config.toml
num_hidden_layers = 12
hidden_size = 128
n_experts = 64
experts_per_token = 4
d_expert = 128
d_shared_expert = 0
hidden_act = "xielu"
moe_layers = [0, 1, 2, 3, 4, 5, 6, 7, 8, 9, 10, 11]
router_score = "softmax"
normalize_top_k = true
routed_scale = 2.0
balance_loss = 0.00763
balance_bias = false
router_z_loss = 0.0001
router_noise = 0.1
n_groups = 8
groups_per_token = 4
init_std_router = 0.0153
lr_router = 0.00251
vocab_size = 2048
norm = "rmsnorm"
norm_eps = 1e-05
tie_word_embeddings = true
optimizer = "soap_variant"
learning_rate = 0.00589
beta1 = 0.95
beta2 = 0.99
batch_tokens = [65536, 131072]
max_seq_len = 1024
train_tokens = 824000000
max_steps = 8394
dataset = "wikipedia_en"
Below are experts of layer 4 (counted from 0) of a mixture-of-experts language model. Rows are named router (the router's row for the expert) and show model dimensions 0-127. Each number is 200 + 40 x the weight over its row's rms, rounded and kept within 0 to 999.
After each expert's rows: a language model's description of what the expert responds to. This comes from a sample of Wikipedia text that the model never trained on.

# expert 9
router,205,166,203,220,178,211,196,181,255,200,170,257,248,243,298,223,207,127,264,189,222,159,142,250,219,196,85,256,177,142,193,237,150,242,231,249,129,183,177,203,199,229,136,181,164,241,214,205,218,237,240,133,249,229,157,228,218,142,186,170,282,166,264,231,251,143,221,229,233,168,228,196,224,178,251,238,173,268,238,219,168,168,165,120,231,226,171,172,248,189,132,232,245,156,191,197,236,195,215,189,154,157,242,224,230,149,253,213,243,267,245,199,210,260,197,131,259,199,215,198,193,187,149,187,168,181,177,186
It responds to: Name-internal word pieces. Middle pieces of proper names and title words in sports and entertainment tables, like en in Senators, et in Petco, reat in Great.

# expert 36
router,230,186,148,216,169,167,165,241,227,250,286,257,213,193,164,162,220,189,231,163,206,215,152,180,185,209,196,291,226,207,271,202,160,169,216,169,186,198,217,199,225,174,206,174,159,193,220,132,177,256,239,225,200,208,173,267,236,246,205,203,310,198,230,242,216,107,223,127,160,128,210,184,188,176,239,279,260,293,174,183,242,208,179,104,168,168,187,137,213,105,208,250,240,272,193,243,220,156,182,167,184,160,226,258,190,195,216,191,201,191,201,178,175,241,139,119,246,169,218,216,176,142,200,231,178,201,154,211
It responds to: Adjective and nationality suffixes. Adjective-forming endings such as -ous, -ian, -ious, -ical, in words like indigenous, famous, reliant, plus nationality words American, British.

# expert 11
router,288,149,206,188,102,201,233,165,278,231,236,177,186,225,262,133,229,196,228,169,190,174,201,231,223,221,141,238,197,95,235,163,172,176,233,200,132,201,207,132,249,221,180,179,199,190,240,133,193,248,198,158,218,232,185,231,241,207,184,147,223,206,259,229,226,224,212,164,160,196,191,213,208,184,238,195,183,224,179,254,246,159,182,224,269,245,191,145,225,188,199,187,230,226,220,207,281,165,161,235,157,154,288,212,217,148,244,157,211,221,173,245,173,246,177,172,177,185,229,291,189,129,144,259,258,112,265,174
It responds to: Prepositions and label colons. Prepositions after a verb or noun, especially of, in, on, by, for, as in member of, directed by; also colons after infobox labels like Died:.

# expert 25
router,218,124,150,220,171,143,138,218,202,198,248,178,202,234,197,165,285,205,212,183,227,137,237,140,156,151,170,275,162,227,240,211,170,231,200,217,180,143,172,182,228,251,153,143,230,233,202,176,208,198,250,185,213,168,190,187,273,199,199,220,216,215,227,226,267,231,239,188,194,157,232,141,220,238,193,224,219,190,146,215,112,156,69,177,286,158,141,162,255,175,234,157,220,211,207,189,242,175,177,177,132,163,263,196,180,254,226,186,240,146,206,207,255,217,217,98,156,166,198,245,202,141,136,230,158,205,206,190
It responds to: Program and career nouns. Second halves and whole forms of common nouns about work and time, such as Pro-gram, pro-ject, season, career, year, release.

# expert 28
router,328,193,190,269,152,177,181,218,229,166,191,195,194,285,182,132,228,174,263,165,260,144,234,201,179,194,213,245,171,158,266,148,219,164,248,190,116,193,179,227,249,154,164,119,202,213,190,202,208,197,244,194,143,173,170,225,243,237,188,175,288,206,217,207,228,197,209,173,199,197,249,206,126,227,200,249,210,206,162,217,138,176,198,101,263,179,174,203,261,213,151,149,193,248,252,223,243,145,193,216,212,134,274,263,228,196,198,157,181,244,203,223,229,175,239,181,198,126,210,294,204,202,170,193,233,191,242,204
It responds to: Plural s and final a. Word-final pieces, mostly plural s and a, often in names, species or sports tables, such as Hill's', syn's', M'a'uritius, Quarterf'inal's.

# expert 22
router,249,175,132,205,197,196,130,226,172,236,199,279,154,230,178,193,217,166,282,179,248,186,220,188,171,278,92,236,225,159,192,146,173,188,201,216,157,202,202,222,171,213,181,173,272,119,262,99,211,232,209,202,225,196,131,241,248,178,251,197,206,189,243,225,255,100,164,195,203,188,178,193,239,161,180,221,174,281,162,214,163,197,212,164,199,150,177,210,193,176,148,160,250,271,274,207,191,236,136,147,218,173,252,199,232,166,234,147,202,273,259,192,216,244,263,169,232,227,196,234,193,213,202,222,221,148,230,167
It responds to: Mid-word vowel pieces, numbers. Inner word pieces like i, at, as, it after consonants, as in enthus'i'astic, San'it'ation, Yok'o'hama, plus digits in tables and years.

# expert 8
router,231,179,221,191,185,181,232,246,203,249,232,220,194,250,196,114,266,114,175,131,216,219,189,222,170,212,129,180,253,167,248,210,202,225,210,195,161,200,180,207,274,201,175,109,209,205,205,125,243,268,205,176,195,186,108,181,229,195,180,189,226,220,189,181,227,185,225,132,178,197,118,103,211,170,164,251,241,217,201,164,207,127,146,87,206,129,260,108,221,188,209,176,216,211,240,182,182,209,178,189,134,186,288,196,200,227,240,156,224,199,169,179,180,216,146,206,144,198,198,258,138,193,188,209,209,184,266,169
It responds to: Punctuation in numbers. Punctuation and symbols among numbers and dates, such as slashes in dates, dashes and brackets in scores, opening quotes, parentheses, LaTeX braces.

# expert 23
router,222,226,167,194,153,166,271,261,282,266,234,224,203,278,210,198,216,184,227,174,127,210,196,231,72,167,152,254,170,210,172,173,159,182,239,210,135,198,209,263,269,204,183,166,164,187,236,233,150,235,163,161,178,180,193,212,273,206,161,203,227,218,255,151,203,181,279,138,168,143,154,150,191,251,220,167,218,310,235,137,184,211,212,178,246,167,214,146,225,191,201,198,232,283,258,213,223,191,181,188,93,224,242,198,217,193,202,169,195,179,182,226,112,220,195,184,191,217,186,227,175,144,210,196,236,163,203,209
It responds to: Word-initial Latinate prefixes. Opening pieces of longer words, usually after a space: Sp, Com, pro, res, dis, acc, as in Spain, Coming, accredited, approval.

# expert 35
router,260,174,193,218,143,165,181,230,231,219,272,237,239,156,219,160,226,124,214,167,274,115,196,194,187,229,217,243,119,160,232,190,195,214,237,217,148,179,177,207,249,167,195,214,256,253,251,159,139,245,166,250,194,174,164,211,228,146,193,119,242,180,246,197,276,188,211,202,233,137,137,225,175,188,251,254,178,238,179,192,210,189,102,170,224,161,258,178,225,225,172,196,162,301,259,172,221,140,207,178,198,143,246,214,185,183,274,187,192,193,186,199,219,269,208,102,220,167,178,264,191,134,185,187,194,166,207,189
It responds to: Adverb and agent suffixes. Word-final suffixes, chiefly -ly adverbs (explicitly, rapidly, roughly), plus -ist, -ism, -er, -or; also the word been.

# expert 31
router,222,161,191,161,239,218,205,176,189,244,216,209,225,280,226,175,257,192,283,206,233,197,231,277,170,226,161,287,223,199,246,218,140,231,198,192,166,167,140,194,300,152,135,130,205,231,256,154,185,217,169,192,239,178,177,268,232,176,202,155,278,238,226,251,200,180,209,188,180,196,220,151,198,217,171,248,235,198,162,171,238,269,92,160,240,181,191,187,266,163,210,155,191,211,186,180,209,175,206,158,172,119,226,193,231,228,258,224,174,202,262,204,245,290,206,116,254,224,168,290,198,196,187,230,228,224,175,193
It responds to: Place-noun endings. Final pieces of place and thing nouns, especially Mine in mine names, plus village, Church, Academy, stamina.

# expert 16
router,264,187,189,183,190,229,261,195,218,258,212,199,195,227,218,182,244,163,265,194,277,150,238,206,200,174,155,242,235,122,178,190,160,261,251,194,202,209,150,217,226,160,175,177,190,144,233,198,213,205,207,231,179,223,138,203,244,142,202,172,290,222,230,263,166,172,207,167,166,197,267,190,231,231,230,205,203,236,126,249,191,199,211,174,234,182,174,165,224,172,168,142,199,247,244,159,258,157,211,208,185,85,293,290,229,120,238,195,212,185,188,217,112,251,205,169,159,230,208,248,199,115,154,246,214,145,210,147
It responds to: -ing suffix and of. Suffix pieces ending words, chiefly -ing, plus the word of after nouns, as in Board'ing', Scout'ing', st'age', chapel 'of'.

# expert 45
router,230,193,233,170,125,189,171,283,214,235,183,257,251,259,190,151,222,186,246,165,196,205,217,214,160,201,181,213,177,130,242,216,155,186,224,192,209,181,208,146,210,195,139,150,168,267,205,157,237,246,235,228,143,184,125,180,236,235,213,106,205,175,328,197,224,147,182,216,223,161,169,181,225,201,175,193,193,183,217,212,158,211,149,239,210,146,169,166,246,130,179,152,264,233,310,211,183,186,200,270,191,182,226,178,280,106,217,139,262,148,188,214,213,222,240,155,197,152,188,228,183,198,129,198,253,173,189,184
It responds to: Ri, h, ap word pieces. Inner pieces ri, h, ap, j, often in South Asian names and words, like scriptures, Kshatriyas, vehicle, Trip.

# expert 32
router,228,159,156,225,178,128,160,238,211,240,230,249,191,234,134,153,192,201,270,212,211,129,171,236,251,195,176,283,259,109,211,161,238,195,289,220,214,160,192,240,221,233,118,103,172,208,221,101,201,189,245,236,203,207,109,224,225,135,209,153,215,224,247,223,205,170,178,185,197,152,199,140,200,215,184,185,202,206,208,227,196,112,132,173,221,183,197,132,222,111,220,170,159,245,214,223,174,216,203,185,195,164,219,198,233,246,208,174,176,183,240,242,203,227,226,175,199,189,268,253,224,175,118,220,262,181,153,173
It responds to: Second word pieces. Second pieces of words split after an initial consonant, such as ol in golfer, ong in among, and in husband, um in drums.

# expert 6
router,216,142,113,205,215,157,192,249,208,215,194,221,183,225,281,236,237,179,223,187,204,187,241,205,149,206,187,249,159,137,189,138,224,145,190,257,205,243,194,184,240,186,197,151,248,157,270,167,216,224,215,226,271,191,179,246,229,239,228,200,234,192,222,131,226,124,217,154,170,232,215,236,179,137,175,260,212,218,188,236,265,159,140,203,206,202,159,127,219,186,165,178,201,249,214,162,231,101,152,170,111,95,244,177,128,157,207,133,222,236,220,198,162,236,259,153,150,213,170,206,159,181,192,237,213,158,249,142
It responds to: Word-initial stems, suffixes. Lowercase word-starting stems and inner pieces of ordinary verbs and nouns, such as em-ig-rated, inv-est-ment, v-ot-ed, and the ending ed.

# expert 19
router,202,157,163,252,173,179,144,206,226,215,245,257,218,227,205,168,246,219,246,206,239,236,226,166,177,252,193,217,246,113,204,164,218,184,296,210,187,196,207,148,219,188,193,128,222,198,281,246,164,210,211,227,237,149,172,212,261,201,189,201,255,183,248,196,220,201,247,155,182,247,277,205,282,194,211,185,226,210,181,224,226,141,167,170,215,174,258,136,214,158,216,166,272,314,203,235,258,178,216,133,159,97,242,184,218,174,279,191,249,258,213,122,145,226,167,193,198,133,210,228,165,155,192,211,236,191,164,218
It responds to: Ant and technical stems. The piece ant inside words like warrant, Atlantic, Santiago, plus Latinate stems such as pl, serv, ruct, comm, oper.

# expert 10
router,210,116,189,206,189,206,258,220,216,228,233,261,190,235,141,175,270,165,208,152,276,265,174,197,214,244,167,273,194,139,196,205,136,248,195,180,200,166,194,183,227,197,176,191,208,197,176,212,183,191,224,200,244,144,184,207,227,136,163,151,277,164,213,146,215,163,249,131,136,165,240,212,139,187,192,262,133,242,210,239,210,190,113,178,231,181,225,175,304,190,196,172,227,254,232,187,228,202,177,161,205,164,270,199,221,169,298,166,169,186,271,186,185,244,208,151,230,203,198,242,164,147,226,266,186,134,285,181
It responds to: Word endings, quote marks. Closing pieces of words and quote or apostrophe marks, such as dig'ital', activ'ity', particip'ate', LGB'T', Haven'''t, closing quotes.

# expert 41
router,209,220,223,183,144,173,191,286,265,273,132,247,192,246,245,148,242,187,232,186,180,202,232,242,159,217,142,214,206,201,158,214,209,242,173,192,210,182,173,163,235,194,125,219,172,236,264,227,222,196,207,225,236,167,153,226,301,170,216,171,175,285,276,209,197,186,215,233,171,164,271,169,195,209,213,166,160,175,211,173,218,162,198,142,262,199,201,157,237,214,173,203,149,280,217,204,240,212,108,162,186,115,234,196,223,144,253,132,212,201,180,186,282,278,196,175,203,127,155,219,162,149,171,186,171,274,190,152
It responds to: Non-ASCII letter bytes. Byte pieces of accented and non-Latin letters in foreign names, such as Polish ł, ę, ć, š; also odd mid-word pieces like osp, other.

# expert 63
router,223,208,159,249,216,156,238,214,198,230,198,304,240,279,212,224,207,158,270,190,233,148,188,243,228,207,123,258,225,109,229,183,190,230,269,233,157,147,211,218,269,143,167,180,221,208,264,162,161,215,155,210,215,253,177,216,272,232,220,244,279,214,273,229,233,206,152,210,133,159,186,169,160,225,173,204,179,214,151,223,165,103,124,160,210,182,199,210,198,133,180,158,193,192,205,192,195,162,147,179,157,221,241,268,231,182,226,190,271,186,205,184,210,160,227,163,142,158,152,253,136,196,173,227,212,200,143,194
It responds to: Surname endings. Ending pieces of English and Germanic surnames and place names, like st in Johnston, son, k in Kirk, g in Rosenberg.

# expert 49
router,254,104,159,259,250,209,192,187,277,263,231,183,260,252,225,162,229,213,237,159,228,185,207,196,222,226,158,277,224,163,208,189,96,223,213,181,167,154,155,186,232,254,167,183,146,226,248,151,174,166,197,210,231,194,200,223,260,155,166,178,245,157,245,201,250,158,188,209,193,149,234,199,195,187,192,239,253,219,180,248,213,190,195,147,223,162,233,163,250,158,253,159,229,209,215,194,269,134,154,228,187,131,230,151,192,154,266,198,225,232,255,235,203,271,230,127,211,223,207,303,197,137,145,261,158,186,182,218
It responds to: Verb inflection endings. Verb suffixes ed, ing, ated, es, ized finishing a stem, as in pl-aced, experienc-ed, tit-led, s-ays.

# expert 7
router,294,184,171,157,200,124,164,186,188,199,187,221,164,319,212,207,239,163,203,162,263,207,195,199,134,223,213,221,262,152,253,159,172,221,213,185,93,201,146,168,211,159,116,197,191,225,236,181,179,200,186,233,136,217,182,203,265,232,215,175,240,187,214,178,180,139,159,142,226,164,210,235,168,164,214,200,228,245,144,146,188,196,211,223,210,221,200,171,176,183,188,193,239,322,245,176,227,195,175,191,201,117,244,180,191,202,229,173,161,219,189,134,101,186,214,119,232,130,240,277,162,224,166,229,217,171,232,178
It responds to: Vowel-led name pieces. Short vowel-initial pieces inside names and Romance or Latin words, such as ic in Félicité, is in Louis, a in Monika.

# expert 5
router,192,176,165,154,166,169,175,188,254,240,201,193,205,254,232,140,248,200,240,254,208,244,222,185,165,243,219,265,221,197,218,173,135,250,227,195,189,213,141,113,244,181,100,178,220,228,252,234,220,166,179,175,276,218,232,262,240,176,201,249,285,190,238,234,226,162,210,197,209,173,246,228,149,223,217,242,203,234,153,230,196,178,172,139,255,184,157,161,323,171,188,232,190,238,253,171,265,188,201,172,229,141,253,213,183,235,258,229,182,185,214,215,182,238,232,126,231,241,225,247,123,157,143,249,150,146,201,163
It responds to: Noun-ending suffixes, institution names. Noun suffixes closing a word, like -ation, -ion, -ity, -ary, as in Occupation, Population, nation; also University, League, City, Party.

# expert 0
router,254,154,153,212,225,243,258,204,251,180,177,313,171,280,255,156,249,162,252,183,157,139,141,215,201,214,178,195,201,190,177,204,225,176,249,220,144,225,227,174,241,205,180,170,198,180,223,194,188,263,221,181,166,252,147,200,236,127,172,162,200,188,197,190,207,215,254,227,165,215,223,145,197,217,75,186,206,267,222,177,178,165,168,90,267,191,198,145,207,241,146,172,198,299,219,122,233,159,159,194,202,187,230,158,168,173,201,167,176,250,214,215,190,230,238,134,206,185,162,270,174,132,162,207,245,175,173,189
It responds to: Mid-word name fragments. Word-internal pieces inside place and personal names and some common words, such as Copenh-ag-en, Schne-id-er, opt-im-istic, Unk-n-own.

# expert 60
router,240,194,173,175,209,210,232,181,155,227,210,241,149,283,182,190,204,145,264,158,204,147,214,191,195,234,105,299,174,131,208,184,209,196,228,196,159,141,175,208,258,118,104,94,171,178,245,192,189,160,228,158,193,175,191,224,282,248,212,183,243,172,267,242,204,200,190,141,173,158,222,180,154,181,209,231,186,217,170,225,189,186,125,138,231,191,200,198,238,187,196,170,208,268,258,250,216,191,135,158,204,131,291,192,257,168,246,179,193,218,218,167,208,233,203,154,180,168,166,214,191,162,142,221,264,145,217,195
It responds to: Closing brackets, table bars. Closing parentheses and table pipe separators ending a cell or name, as in (incumbent), and final name pieces like Lew-is, Dian-e.

# expert 58
router,321,150,149,185,234,127,212,211,209,186,175,190,211,247,159,167,184,133,187,147,147,190,244,170,175,169,156,244,206,146,193,132,214,216,210,252,222,240,163,165,244,188,161,157,215,242,229,134,155,243,268,197,172,174,107,225,223,186,204,219,150,240,216,204,258,167,225,174,149,200,213,212,198,238,225,173,176,200,163,191,231,158,200,178,256,165,305,149,245,135,187,193,228,259,265,146,245,167,122,166,120,210,267,232,137,212,195,170,210,190,202,223,151,184,186,179,169,170,134,179,209,173,153,259,203,146,198,200
It responds to: Consonant cluster letters. Consonant pieces l, r, b forming clusters inside words and names, such as Mar'l'ins, ec'l'ipsed, F'r'igate, am'b'assador, 'tr'ustee.

# expert 48
router,244,154,177,130,169,118,96,203,168,233,295,219,204,279,146,132,237,188,229,145,192,203,217,241,145,167,141,226,170,146,200,155,228,208,162,233,197,193,186,220,263,164,183,141,185,179,184,176,217,195,196,240,153,217,161,172,191,174,205,208,224,228,293,170,198,166,190,182,189,149,226,157,186,156,155,274,216,243,157,212,150,191,217,148,206,195,138,191,166,124,191,165,214,207,211,178,224,172,121,159,193,123,231,159,219,199,197,153,208,176,143,177,141,195,198,173,191,157,241,160,177,161,79,219,242,190,258,168
It responds to: Consonant-start word pieces. Pieces like c, p, ro, ra, op beginning or inside words, such as photog-ra-phers, Nec-ro, p-resents, Rep-ublican, comp.

# expert 17
router,251,148,160,225,161,203,206,212,227,268,228,200,193,240,157,176,270,141,214,223,232,154,238,242,213,295,166,304,218,136,245,169,134,182,220,217,203,140,196,181,231,197,174,139,184,152,236,170,193,204,187,177,206,213,158,235,241,183,236,228,204,221,276,233,255,144,243,232,200,166,171,210,168,224,215,289,227,229,164,265,243,181,172,218,235,160,253,114,266,213,181,168,237,247,243,185,263,144,174,185,199,192,302,240,239,153,266,141,182,163,260,177,189,259,192,192,175,224,190,224,227,216,177,224,237,168,240,163
It responds to: Commas and clause links. Commas after names, places and dates, e.g. September 27, 1951; also and, was, is, were, including, which that continue a clause.

# expert 30
router,241,142,206,166,233,201,222,229,189,255,242,213,242,271,262,177,205,182,202,152,219,146,213,212,138,238,151,235,194,221,251,179,198,196,263,241,198,227,205,179,266,141,146,132,173,221,162,136,197,237,232,236,205,236,135,228,258,185,158,215,197,239,196,157,224,174,177,137,188,116,154,150,156,143,184,276,238,244,154,202,215,133,169,156,189,137,229,143,290,178,175,208,223,236,198,209,204,167,165,209,181,204,238,232,244,175,253,130,238,227,156,181,134,249,185,177,204,189,218,283,158,225,179,229,259,160,273,140
It responds to: Opening parentheses. Opening parentheses after a name or title, usually before dates or a disambiguator, as in Violet Methley (1882–; also commas, periods, quotes.

# expert 1
router,271,203,173,183,195,138,208,196,264,271,259,231,130,229,231,182,169,189,258,108,283,146,240,218,187,185,151,271,260,196,216,249,213,192,301,223,230,183,249,185,206,154,141,134,214,248,277,161,232,261,219,225,227,231,192,190,267,166,218,196,195,233,250,222,252,196,200,255,190,165,178,147,195,180,243,207,229,182,195,181,196,223,214,191,251,129,126,192,210,166,181,193,223,244,225,137,184,197,152,178,141,177,254,233,204,134,276,229,167,174,278,204,170,259,203,186,226,179,192,223,197,176,179,212,174,140,267,200
It responds to: Mid-word y piece. Word-internal fragments, mostly y after a consonant onset, as in motorc-y-cle, Enc-y-clopedia, B-y-stander, plus nouns like count, number, album.

# expert 34
router,254,199,182,197,170,173,236,215,204,197,214,232,227,252,133,136,225,192,238,170,284,165,216,221,130,181,136,229,191,128,249,226,208,218,203,268,98,171,175,138,217,153,160,170,204,186,275,94,159,159,186,195,180,134,214,193,184,145,194,255,277,229,281,198,217,161,202,228,158,190,209,173,129,202,246,273,232,204,198,210,241,236,167,132,205,179,222,166,248,194,178,140,195,176,286,185,245,166,197,184,145,152,199,231,241,138,238,222,223,153,206,252,180,235,271,194,240,196,235,214,187,192,155,251,229,170,203,198
It responds to: Second-syllable e/le pieces. Pieces right after a word's opening capital or letters, mostly e, le, ad, el, often in names, as in Bie'le'cki, F'le'mish, b'le'eding.

# expert 39
router,243,242,176,191,214,226,267,211,180,275,151,212,175,248,206,190,217,151,230,193,227,147,255,236,229,190,182,239,245,184,221,216,168,239,201,228,182,191,182,181,216,216,198,178,143,206,266,225,165,204,184,225,131,114,228,202,226,221,202,147,252,184,224,154,205,181,170,151,168,194,199,163,178,80,152,272,192,246,198,198,164,176,212,133,304,190,207,145,231,91,176,184,221,289,265,211,199,181,99,230,202,137,202,202,207,173,231,180,217,200,248,293,185,208,225,195,182,156,247,252,168,187,185,265,207,126,243,201
It responds to: Letter u and nearby pieces. Pieces starting with u, f or v inside words and names, like indistinguishable, Deleuze, Lithuania, if, ill, available.

# expert 40
router,228,231,172,217,139,172,186,194,158,180,213,169,197,237,229,141,210,170,231,214,233,192,271,157,105,259,102,233,203,241,190,138,194,188,257,194,200,225,235,178,271,178,176,192,159,228,347,169,195,230,158,197,207,185,201,174,233,155,197,143,196,203,258,190,264,171,224,164,223,142,206,150,195,213,138,139,156,212,145,221,228,166,196,164,219,231,269,131,265,183,221,161,207,195,232,228,209,157,156,247,202,97,256,220,206,101,202,167,237,193,208,174,210,217,263,140,219,221,190,220,219,166,211,186,267,196,222,190
It responds to: Function words, word starts. Auxiliaries and word-opening pieces after to, was, the, such as be, not, only, have, f, de, sh, as in sh'all'ow, 'de'gree, 'f'ather.

# expert 33
router,274,176,204,171,212,179,187,201,208,229,206,154,191,219,187,148,235,100,238,210,186,191,198,183,137,192,131,260,238,188,159,185,205,176,288,264,174,229,186,159,206,151,201,190,188,234,211,149,195,261,172,225,234,184,102,249,200,118,157,168,159,194,282,233,217,149,170,190,207,163,214,200,207,203,198,207,236,304,124,198,229,260,178,258,219,171,234,173,230,175,180,218,170,249,293,212,205,218,205,172,199,196,264,185,240,102,211,172,224,197,220,170,148,245,210,161,222,134,236,195,126,218,139,261,215,133,161,221
It responds to: Ch, Ar, Al name pieces. Pieces beginning or inside names, especially ch, Ch, Ar, Al, Car, Mar, as in Cochranton, Carleton, Starchild.

# expert 18
router,247,235,193,155,131,155,254,189,223,259,280,212,220,267,190,173,191,164,217,131,234,171,210,198,205,205,153,244,164,153,215,175,170,203,263,233,178,215,232,213,233,213,167,148,186,224,198,188,164,186,275,210,252,254,135,196,249,191,171,210,216,141,258,267,301,188,203,195,202,196,226,188,188,219,174,265,170,231,222,226,198,155,142,121,258,200,217,182,265,160,175,203,215,246,285,155,268,190,149,172,140,190,237,189,248,181,256,99,204,234,188,225,151,260,233,182,175,213,178,240,188,100,179,198,251,190,226,161
It responds to: Periods and acronym letters. Sentence-final periods and final capital letters of acronyms and codes, such as USG-S, G-B, RT-T, plus the words by, due, before, after.

# expert 37
router,189,173,184,233,200,152,267,222,242,309,155,192,161,232,220,203,260,239,262,169,270,141,250,187,190,180,123,230,217,242,214,213,204,219,204,235,242,150,175,264,285,179,197,204,178,264,281,207,201,279,217,218,151,114,187,211,219,212,189,159,200,211,243,239,211,177,231,145,137,133,254,168,161,172,190,208,208,268,192,236,207,142,180,170,208,181,222,121,234,141,242,186,264,218,224,128,194,178,167,197,198,180,253,187,154,191,209,168,290,165,221,132,181,182,238,118,247,230,194,242,217,173,206,180,166,202,202,186
It responds to: Mid-word stems, table rules. Stem pieces before verb endings, such as exch-ang-ed, chall-eng-ed, Ann-ivers-ary, plus markdown table divider rows in election tables.

# expert 47
router,233,175,196,224,108,129,147,195,242,242,232,227,166,230,229,154,260,140,276,179,222,166,233,214,192,267,156,221,201,203,270,204,187,164,227,208,221,168,200,190,231,178,189,172,147,185,213,184,159,225,235,267,205,194,171,261,240,189,140,209,286,186,208,171,241,182,260,168,168,154,170,204,147,194,192,159,141,220,117,243,283,165,181,134,227,189,258,214,233,154,180,218,265,192,230,229,261,223,170,185,202,134,243,219,289,208,273,150,185,203,187,159,176,238,234,125,204,216,200,219,185,127,164,272,203,174,191,134
It responds to: Countries, nationalities, place endings. Country and nationality words and endings of place names: States, British, France, Australia, New South Wales, Bombay, Connecticut.

# expert 53
router,209,215,145,196,188,177,200,189,218,219,191,272,133,261,226,170,221,121,205,213,176,170,186,179,103,238,160,233,189,122,218,151,211,193,217,204,99,214,199,207,226,145,129,152,196,228,226,147,167,261,228,213,184,207,179,269,277,190,137,200,255,172,265,187,171,121,227,153,204,163,221,182,183,184,219,270,178,252,163,191,214,192,202,206,230,217,190,159,269,145,121,148,273,199,205,215,194,197,239,144,217,142,266,151,285,145,222,199,273,259,225,201,202,213,206,158,196,208,170,253,240,191,203,155,239,169,161,215
It responds to: Short vowel-led mid-word pieces. Short mid-word fragments like al, in, ar, o, or, an, at following a consonant, as in antiquarian, Cinema, Baroque, senatorial.